Below are experts of layer 3 (counted from 0) of a mixture-of-experts language model. Rows are named down (a neuron's output weights, with its number) and show model dimensions 0-255. Each number is 50 + 12 x the weight over its row's rms, rounded and kept within 0 to 99.
Before each expert's rows: a language model's description of what the expert responds to. This comes from a sample of Wikipedia text that the model never trained on.

# expert 6
Single letters or short pieces inside words, mostly u, r, h, m, am, as in Joaq-u-ín, P-h-.D., beta-lact-am-ases.
down4:34 51 55 53 68 36 74 53 59 60 58 48 58 49 59 60 52 59 54 24 33 58 51 44 49 46 44 60 30 41 85 60 44 56 56 49 70 54 41 59 46 49 32 43 33 52 40 35 56 65 65 53 58 31 33 67 34 58 52 50 45 54 62 48 45 52 71 46 47 40 45 59 48 50 56 64 34 63 52 54 55 58 56 65 58 29 38 72 56 52 27 37 49 38 68 57 54 50 49 55 60 49 42 49 58 46 66 70 48 30 56 41 58 42 54 64 36 62 20 44 42 43 41 79 53 58 41 46 45 57 48 21 43 44 53 47 64 58 53 48 58 52 57 59 50 54 29 37 66 23 48 46 43 55 52 51 34 52 50 60 42 23 53 49 50 45 58 46 56 57 72 53 61 56 51 58 55 58 44 61 73 51 47 36 43 76 41 48 29 36 94 50 40 38 27 23 44 54 49 24 52 52 38 25 33 47 35 54 61 61 57 46 65 48 31 53 32 56 71 59 46 57 28 58 63 53 33 45 48 36 40 44 54 63 60 74 28 51 36 60 64 52 55 21 42 53 37 46 44 47 56 37 52 44 39 51
down5:63 31 52 42 71 46 47 51 35 58 40 42 63 54 46 40 33 56 40 37 58 39 61 51 53 46 61 41 49 49 59 32 41 56 43 35 59 47 58 42 50 30 44 60 52 42 29 51 55 35 44 35 43 47 62 59 50 63 44 55 46 53 48 54 43 50 56 47 57 68 52 51 60 25 55 47 53 35 39 64 63 45 53 50 50 57 56 45 22 58 66 56 40 46 48 41 29 38 33 44 47 26 65 76 58 30 42 57 24 61 33 46 46 53 52 45 45 47 38 64 50 44 50 61 27 53 52 88 39 46 43 70 34 52 46 44 30 48 49 31 61 39 54 31 43 65 71 60 53 63 46 60 47 36 42 70 54 53 42 52 53 59 71 29 60 33 49 53 54 53 62 41 36 43 48 58 57 37 48 32 45 38 56 38 48 68 57 56 44 51 32 44 54 27 54 58 49 48 69 42 68 22 77 44 40 40 45 29 66 00 38 55 47 51 42 87 42 52 52 42 66 31 71 50 45 54 38 44 44 45 47 38 78 66 52 29 40 36 36 70 46 49 42 45 58 47 43 54 42 64 50 49 49 60 58 62

# expert 12
Accented vowels and final pieces of foreign place and personal names, such as Tiassal-é, Balanc-á-n, Nagyv-á-rad, plus le, ia, z.
down0:34 53 24 36 66 28 79 69 41 52 36 39 46 70 51 29 21 57 52 70 48 53 42 53 39 45 55 33 72 58 48 50 35 46 44 48 46 62 37 42 57 69 53 49 58 67 43 50 53 56 42 50 57 38 56 39 43 53 67 43 49 31 58 59 35 65 55 20 62 42 42 68 43 52 61 44 52 41 65 65 58 50 53 43 64 76 50 49 76 45 38 56 42 41 60 65 38 41 43 43 31 44 53 58 42 51 48 45 42 64 56 55 50 33 51 50 55 58 52 44 56 42 45 27 42 31 49 30 51 60 26 30 47 27 65 57 35 67 49 62 49 58 37 54 47 58 55 51 59 46 50 56 50 40 49 82 29 61 36 54 60 78 49 79 65 44 64 49 52 32 41 52 49 50 45 26 62 60 32 45 53 49 41 61 39 44 35 25 65 51 47 46 42 40 32 63 39 55 39 50 45 65 76 26 42 76 43 37 74 52 41 49 54 66 46 48 52 28 44 58 50 46 34 48 54 65 38 42 54 30 46 50 60 38 51 39 56 45 54 30 58 53 39 46 75 65 47 46 46 72 48 49 67 50 43 58
down1:55 59 45 46 51 47 37 29 49 31 47 27 51 59 23 60 57 51 77 52 65 40 46 23 57 62 66 41 58 50 46 33 58 62 39 45 35 44 46 55 47 63 51 41 31 42 26 20 62 50 36 42 38 44 30 48 55 68 53 59 37 41 41 48 47 34 56 40 54 32 61 62 81 56 40 55 37 52 39 44 65 65 34 61 69 69 42 51 20 43 33 50 60 55 52 48 74 64 76 33 57 62 54 49 62 58 58 33 46 54 54 25 37 47 33 51 29 49 71 54 29 50 33 31 52 41 75 56 35 55 42 47 41 44 34 54 37 60 33 62 44 57 45 54 36 61 62 53 34 35 51 55 55 66 41 77 56 53 55 57 60 33 67 50 68 46 59 66 47 53 48 37 40 41 31 68 65 41 44 42 50 64 53 50 45 83 55 58 46 63 48 56 47 34 52 55 42 38 52 46 47 58 58 41 20 36 48 63 55 48 50 46 49 52 44 50 47 43 54 49 52 68 47 39 56 66 45 68 53 67 65 45 53 48 35 60 48 51 56 88 59 45 37 51 49 32 55 52 45 64 49 63 50 56 63 50

# expert 17
Single letters and short pieces inside foreign names and words, such as i in DPi, Olympique and Llandygai, plus st, St, end.
down0:53 57 52 46 34 46 47 70 57 44 42 40 71 40 48 63 49 34 32 57 54 25 39 41 52 40 63 58 40 63 40 56 45 40 52 38 64 40 39 66 38 17 59 66 45 47 46 37 68 47 46 56 56 77 56 60 46 60 51 37 66 31 44 35 56 57 67 55 58 51 50 55 58 43 46 38 54 35 48 32 40 36 43 66 50 38 22 70 63 69 57 26 47 45 59 60 62 41 54 45 33 56 43 63 66 43 72 39 55 62 44 42 50 43 70 35 50 33 59 50 64 48 39 32 61 51 43 59 50 33 20 45 47 50 41 46 57 60 48 50 24 46 31 22 68 43 31 38 48 42 41 41 80 51 54 45 77 25 63 56 37 29 65 69 43 48 53 43 58 61 60 52 43 33 50 39 57 43 63 74 47 52 52 50 55 42 66 51 58 47 39 64 37 36 56 49 53 72 73 49 30 67 54 54 32 45 59 68 60 39 57 61 55 41 68 53 76 49 47 52 70 38 47 57 41 42 40 63 52 39 53 26 57 42 55 41 56 54 51 57 32 51 61 72 45 52 62 46 45 41 52 55 37 64 63 72
down1:57 45 64 36 58 34 47 53 65 54 41 46 34 47 50 48 41 50 46 81 58 72 43 35 52 38 51 52 56 36 49 48 31 45 59 57 51 65 29 56 49 53 26 62 65 47 55 23 64 55 51 65 51 52 82 50 52 40 35 50 57 56 51 51 68 30 45 60 65 50 44 24 50 46 57 49 71 56 61 59 42 45 49 76 35 49 53 63 42 60 39 36 62 44 89 59 59 58 35 31 50 51 64 53 64 57 49 55 42 44 52 61 40 39 42 38 55 54 54 67 53 59 21 65 84 45 53 39 29 37 52 30 60 38 50 52 56 53 65 39 70 30 70 51 68 60 40 80 39 49 62 45 41 39 43 58 63 45 33 59 59 44 40 59 47 50 41 27 42 55 59 48 50 59 55 56 69 56 71 41 62 53 57 66 50 48 39 42 61 42 40 53 52 59 63 53 61 46 29 48 38 45 51 50 66 54 61 68 46 51 57 55 35 71 43 50 62 69 42 50 68 51 54 44 54 54 43 62 38 56 65 39 72 23 40 58 49 38 43 55 82 42 57 52 50 32 69 42 29 46 37 45 51 45 58 77

# expert 58
Final letter y and adverb ending ly completing a word, such as firmly, Marilyn, Randy, they, plus ck in Brock.
down0:46 59 52 64 88 91 69 55 29 41 52 82 54 52 42 49 34 45 55 53 54 52 52 48 22 49 59 69 53 42 59 57 59 36 40 52 36 57 47 39 63 53 27 47 52 71 41 39 49 53 40 44 61 25 54 50 54 56 67 60 58 65 57 37 50 56 59 50 46 55 30 50 57 39 67 52 49 35 63 54 46 41 45 43 66 59 35 49 57 69 50 55 63 38 47 58 67 62 43 49 43 72 42 61 40 67 60 52 69 49 58 49 61 59 79 63 45 52 42 40 52 60 53 43 58 58 46 59 39 62 57 42 65 32 29 48 41 55 53 22 41 18 33 59 73 34 62 29 50 69 51 49 62 64 43 47 65 52 48 55 46 39 64 43 77 43 39 44 42 56 46 32 49 53 52 67 52 56 54 45 37 74 40 61 66 76 69 58 41 38 41 58 52 57 40 60 65 51 58 65 40 33 65 41 52 54 71 50 52 42 50 61 75 66 44 65 49 38 54 39 63 65 38 40 41 37 39 48 51 23 60 50 54 39 48 48 38 46 43 40 60 82 44 49 59 50 47 40 41 50 47 57 50 69 42 42
down1:42 68 46 56 55 60 38 44 54 50 44 39 35 60 48 68 56 44 49 42 52 57 34 54 26 50 53 65 54 47 69 56 47 35 52 49 51 47 55 56 43 42 52 45 69 54 50 45 56 55 41 53 52 49 63 44 29 61 37 68 40 44 70 39 45 45 54 66 42 49 31 85 52 40 63 56 31 48 35 65 51 43 43 58 64 44 63 49 27 38 43 38 52 49 29 65 36 50 43 16 57 67 25 26 77 41 47 59 74 42 55 50 56 52 33 61 54 41 64 57 45 54 47 36 37 43 40 46 52 70 61 37 79 35 60 50 32 28 50 46 65 66 35 23 50 39 31 60 71 61 62 36 45 41 78 12 54 58 62 44 31 49 63 40 63 40 69 65 49 51 56 54 42 52 50 35 52 45 45 56 46 78 39 40 43 43 45 55 46 52 65 50 73 47 38 39 30 66 45 50 52 36 42 54 53 46 36 24 51 49 45 50 38 51 50 40 60 48 65 51 59 58 63 43 23 54 48 42 44 62 34 61 38 56 31 34 70 62 51 52 52 66 63 62 58 49 27 58 54 49 60 40 51 62 59 50

# expert 44
The 19 or 18 starting a year after in or a comma (in 1970, 1958), plus other year and date numbers.
down0:35 50 47 58 48 44 55 55 49 58 46 56 61 33 55 36 42 46 49 57 80 48 54 53 36 53 68 47 70 40 37 54 43 50 56 39 32 65 35 70 33 42 57 56 61 52 80 40 58 25 54 43 48 32 47 36 66 50 57 49 53 27 48 35 44 49 44 52 42 84 49 38 47 48 44 42 38 41 43 45 41 42 50 26 62 52 60 53 38 62 45 93 57 58 39 62 36 32 49 40 51 46 59 63 49 51 63 58 53 52 58 59 36 58 46 35 35 57 47 81 32 49 39 44 55 45 53 57 48 45 60 65 51 75 47 50 50 60 47 46 20 41 58 39 48 39 43 51 54 64 64 54 44 41 41 59 44 47 29 29 31 42 36 30 51 70 60 51 39 49 45 44 50 46 47 28 36 58 43 47 58 57 64 75 76 42 69 73 39 57 43 56 46 63 41 55 46 58 62 51 62 71 52 44 39 44 34 45 78 46 41 44 44 57 30 61 55 73 55 68 28 53 41 39 56 53 19 36 61 67 44 50 37 61 49 42 37 25 66 46 44 54 63 42 52 61 71 56 66 59 46 45 52 49 28 37
down1:44 49 54 44 56 40 51 66 50 47 49 52 48 36 42 66 63 33 49 53 38 57 43 40 47 65 28 76 67 22 42 53 29 50 80 68 60 49 54 65 33 35 36 60 49 54 45 69 38 49 49 48 43 46 40 47 67 40 35 64 58 53 45 51 45 68 70 48 41 57 38 79 43 70 50 35 39 39 64 57 54 39 50 74 58 46 50 36 72 37 51 63 28 36 43 49 59 45 55 37 35 70 28 20 37 57 60 45 50 45 66 50 41 52 51 20 68 58 40 50 53 33 54 49 57 74 48 74 58 55 56 58 53 52 49 47 74 34 58 60 33 43 80 59 46 51 38 55 44 71 57 47 58 33 33 41 53 61 41 64 57 39 60 45 55 29 50 57 44 55 50 59 49 54 38 34 63 33 49 57 66 61 58 39 61 43 42 48 37 41 39 38 38 51 55 65 51 45 43 45 48 37 41 64 31 50 20 55 57 39 68 59 59 48 32 46 46 38 35 43 38 53 47 46 48 64 59 61 43 32 34 47 46 39 60 82 35 57 68 52 59 46 63 41 42 46 48 31 44 50 71 53 69 70 45 38

# expert 37
Word-ending suffixes forming adjectives or nouns, such as ic, ent, ant, ical, ative, as in linguistic, incumbent, acoustic.
down0:43 31 48 40 45 47 70 62 29 47 31 38 54 62 44 54 56 50 59 48 71 59 46 65 42 55 27 52 37 44 80 33 42 55 36 47 47 50 39 36 41 51 39 57 36 49 42 48 39 37 52 34 44 41 41 57 59 37 67 56 59 40 72 74 37 57 54 60 64 42 66 69 41 54 50 26 72 38 61 54 60 54 36 60 50 37 78 53 46 37 61 55 45 59 53 49 35 51 53 52 50 41 26 44 56 38 50 38 79 54 31 36 57 38 58 33 51 35 48 27 59 69 49 29 35 55 45 50 60 37 46 43 41 53 50 48 46 57 47 46 56 51 56 52 51 46 58 48 51 50 63 43 56 60 71 56 32 71 34 50 51 42 58 52 40 37 55 59 62 44 40 42 49 49 35 76 52 34 51 49 46 40 34 54 70 43 38 52 93 34 40 41 36 56 42 58 59 28 33 53 51 03 43 48 63 42 68 55 53 51 74 72 61 47 46 51 46 49 44 33 57 47 60 42 34 40 52 61 44 57 30 57 32 63 51 48 55 70 25 40 35 29 53 46 35 40 62 55 57 38 52 37 63 45 35 60
down1:63 58 52 55 39 14 38 46 42 50 65 65 38 29 45 53 52 48 30 56 26 32 53 58 57 40 32 60 49 44 58 61 32 46 59 47 40 42 62 44 51 47 43 42 41 57 65 45 39 56 61 41 42 41 60 56 66 59 45 65 43 62 79 45 48 85 55 27 44 39 69 55 31 39 49 62 61 66 71 46 59 43 58 67 63 15 49 51 56 45 45 56 41 16 51 55 51 36 50 35 72 65 32 52 47 47 28 38 57 41 48 62 33 47 43 29 47 63 52 44 47 71 47 51 58 55 33 72 52 56 51 69 55 44 51 47 71 48 48 57 38 57 49 40 46 36 56 51 48 60 32 45 30 52 33 51 64 60 51 44 37 67 51 25 62 44 49 64 49 42 46 68 64 40 43 58 32 33 63 53 42 47 37 47 55 46 38 62 40 45 66 31 59 60 28 48 72 40 60 44 50 55 33 76 34 64 59 77 33 71 47 42 46 30 44 32 36 48 40 41 45 62 59 51 29 41 47 54 42 54 61 48 45 43 55 52 62 60 51 60 47 38 59 51 58 26 51 58 30 55 30 53 48 46 36 47

# expert 49
Consonant pieces k, n, an, sh inside or ending words and names, as in leaked, Southern, Flynn, clan, pregnant.
down1:43 40 53 35 58 43 48 44 55 41 47 33 47 45 35 38 39 41 43 40 50 49 56 36 58 47 48 62 74 48 46 54 41 52 49 43 57 12 35 53 53 67 66 67 50 50 45 56 55 31 43 40 50 34 44 56 54 51 50 59 74 67 53 74 61 69 54 30 60 69 70 60 56 77 61 32 68 49 58 42 64 43 42 40 66 57 66 46 42 49 52 43 66 35 29 55 56 54 64 21 53 57 66 55 55 36 46 45 73 57 47 48 41 52 54 39 50 65 72 67 49 64 53 51 50 59 49 51 51 61 61 53 52 78 39 52 38 45 46 53 44 42 38 35 44 45 40 60 81 43 58 39 43 51 64 49 50 64 43 65 46 49 42 64 39 41 43 72 56 32 52 55 58 47 41 78 55 39 71 55 59 69 43 44 60 62 60 52 35 69 32 55 40 36 57 42 48 63 64 38 71 53 34 53 57 75 70 46 41 22 45 44 39 34 59 50 66 63 63 25 59 55 56 60 50 48 37 31 50 65 51 43 45 56 64 56 46 54 53 63 34 69 75 36 52 51 74 29 41 19 55 47 56 61 40 55
down2:41 56 64 49 55 55 48 47 48 47 67 50 44 49 63 37 41 35 57 57 63 71 45 71 63 50 52 66 19 46 58 50 64 46 43 61 64 58 59 60 53 33 56 58 54 47 35 52 45 32 60 41 43 68 41 49 59 56 60 46 51 61 57 66 70 76 42 29 49 61 71 44 51 50 73 44 66 54 61 59 65 58 40 26 56 22 45 39 63 10 50 51 36 28 63 42 43 62 38 43 52 53 46 54 37 35 46 75 27 41 55 41 38 52 46 36 78 41 41 35 51 50 56 47 78 68 33 26 54 63 27 55 50 48 50 63 37 54 40 45 38 60 58 39 68 41 57 55 39 60 49 49 60 69 60 70 45 45 63 25 39 42 45 53 55 44 30 51 43 64 75 38 52 52 41 53 25 44 55 47 60 33 70 60 42 53 48 63 45 49 50 25 43 32 27 51 42 56 41 54 67 53 58 40 77 64 50 41 36 47 46 60 57 44 42 55 60 48 54 44 54 41 51 39 42 42 69 43 48 46 49 47 32 54 64 41 43 62 30 54 50 46 55 40 76 75 35 53 63 37 41 61 44 62 33 55

# expert 0
Word-internal pieces after a consonant, mostly "it", "us", "ine", "ak", as in Hitt-it-ology, circu-it, ex-it, Kaz-ak-hstan.
down0:68 56 50 65 64 28 57 46 41 44 47 32 37 36 68 67 17 69 43 54 44 49 68 45 39 44 46 62 68 42 59 45 61 40 64 39 49 23 60 59 41 48 57 43 37 53 61 37 54 45 52 54 42 38 65 62 46 54 50 51 61 37 53 44 37 61 47 56 37 66 52 50 62 52 58 48 45 59 58 51 45 45 56 48 72 64 63 49 48 47 54 40 42 68 66 41 36 45 79 45 42 51 37 29 45 54 37 37 61 38 47 52 55 62 42 61 51 45 68 53 46 64 46 36 55 66 51 59 57 75 45 68 51 43 30 54 61 47 51 54 44 49 29 31 65 33 44 45 28 31 58 53 36 34 83 54 51 41 13 63 40 41 39 62 71 47 66 40 29 37 64 52 47 42 33 29 47 72 59 54 49 51 58 39 51 45 53 53 47 52 26 58 48 47 19 63 43 44 55 45 59 64 39 21 46 54 45 66 54 68 41 41 44 44 34 40 46 36 42 60 54 33 84 54 28 52 48 42 53 42 32 68 48 42 43 40 42 50 63 54 46 29 54 21 44 48 34 53 48 33 46 41 44 62 64 61
down1:33 54 31 43 35 57 57 46 10 44 73 39 92 40 45 45 48 52 68 39 28 47 33 49 43 38 55 49 63 52 63 57 51 40 43 65 54 67 69 46 61 32 54 44 53 51 52 28 42 36 37 65 34 52 51 37 54 41 32 57 52 54 63 52 81 56 47 66 50 46 42 71 73 54 45 56 41 46 54 36 76 57 60 55 52 27 60 50 52 61 47 48 40 44 47 47 71 44 30 48 48 54 49 37 45 65 25 51 72 58 54 52 83 58 41 43 53 22 64 72 75 53 56 60 51 43 45 43 55 40 54 51 52 50 53 41 41 42 43 55 43 32 48 50 44 64 48 38 48 43 56 59 39 34 43 42 42 54 53 42 52 85 56 55 55 52 50 35 65 56 51 55 62 82 42 40 73 50 47 35 57 54 59 38 56 42 44 48 60 37 46 36 49 73 52 54 54 37 38 64 58 63 33 47 59 62 62 73 57 53 50 66 37 64 27 36 52 65 43 36 46 32 46 60 50 50 36 38 45 38 44 51 54 55 46 59 49 39 43 65 37 37 59 49 29 42 44 59 41 46 17 41 50 55 45 54

# expert 8
Digit pieces inside multi-digit numbers, as in populations, vote counts, scores, times and coordinates in tables, e.g. 4,98-5, 9-36, 88–79.
down1:49 41 62 38 32 34 34 46 40 64 43 48 48 39 13 51 50 50 48 50 48 64 55 57 55 47 35 63 44 45 59 36 43 43 63 56 76 58 54 31 57 64 54 66 73 20 56 50 49 47 74 64 65 54 37 31 50 38 65 44 35 48 41 41 58 48 60 50 63 58 46 70 20 32 63 31 65 61 53 51 59 34 41 44 28 44 62 38 42 60 42 46 53 55 55 34 52 23 27 49 72 56 43 50 61 67 62 47 46 58 53 51 51 39 41 54 53 71 59 54 50 41 34 34 54 54 53 64 35 43 36 73 49 38 52 43 52 69 67 53 59 65 48 61 56 51 59 46 47 56 43 48 70 53 55 45 40 35 53 55 59 37 47 31 59 56 39 31 58 52 51 57 65 31 49 54 62 70 36 38 37 43 44 61 67 43 68 52 51 57 66 68 43 47 35 58 47 57 32 55 56 47 45 34 56 20 51 47 29 56 36 71 42 39 52 40 43 51 38 41 35 66 31 60 61 74 25 76 36 39 42 83 47 49 30 52 46 26 39 52 61 54 43 51 51 53 49 65 35 63 50 43 44 54 49 38
down2:48 42 62 68 41 75 60 62 56 64 63 43 50 51 42 49 54 53 43 53 52 44 25 52 41 63 49 21 75 54 33 60 47 29 38 08 52 73 56 48 50 56 67 48 52 65 50 34 41 64 35 68 54 61 51 47 44 47 62 62 54 50 72 57 46 48 48 38 57 63 63 66 67 50 65 66 43 56 42 49 61 53 74 55 55 49 54 58 46 66 53 50 64 58 39 36 45 50 37 42 48 57 56 58 58 47 36 73 69 56 41 70 83 46 56 69 25 45 65 55 63 57 39 84 46 59 53 43 41 40 48 39 51 53 62 76 45 46 59 41 64 53 52 66 43 43 51 53 59 64 44 51 38 44 39 54 33 53 50 62 49 62 58 57 36 46 62 39 27 38 32 38 21 42 46 56 51 51 48 69 48 72 56 35 65 75 37 49 46 48 60 35 57 47 44 64 30 42 77 60 41 35 61 30 68 49 35 63 57 43 58 46 48 34 57 47 48 49 36 53 46 46 59 45 37 48 39 46 51 49 43 45 56 64 65 66 74 48 61 58 47 48 56 67 47 34 39 46 52 38 36 66 75 25 41 55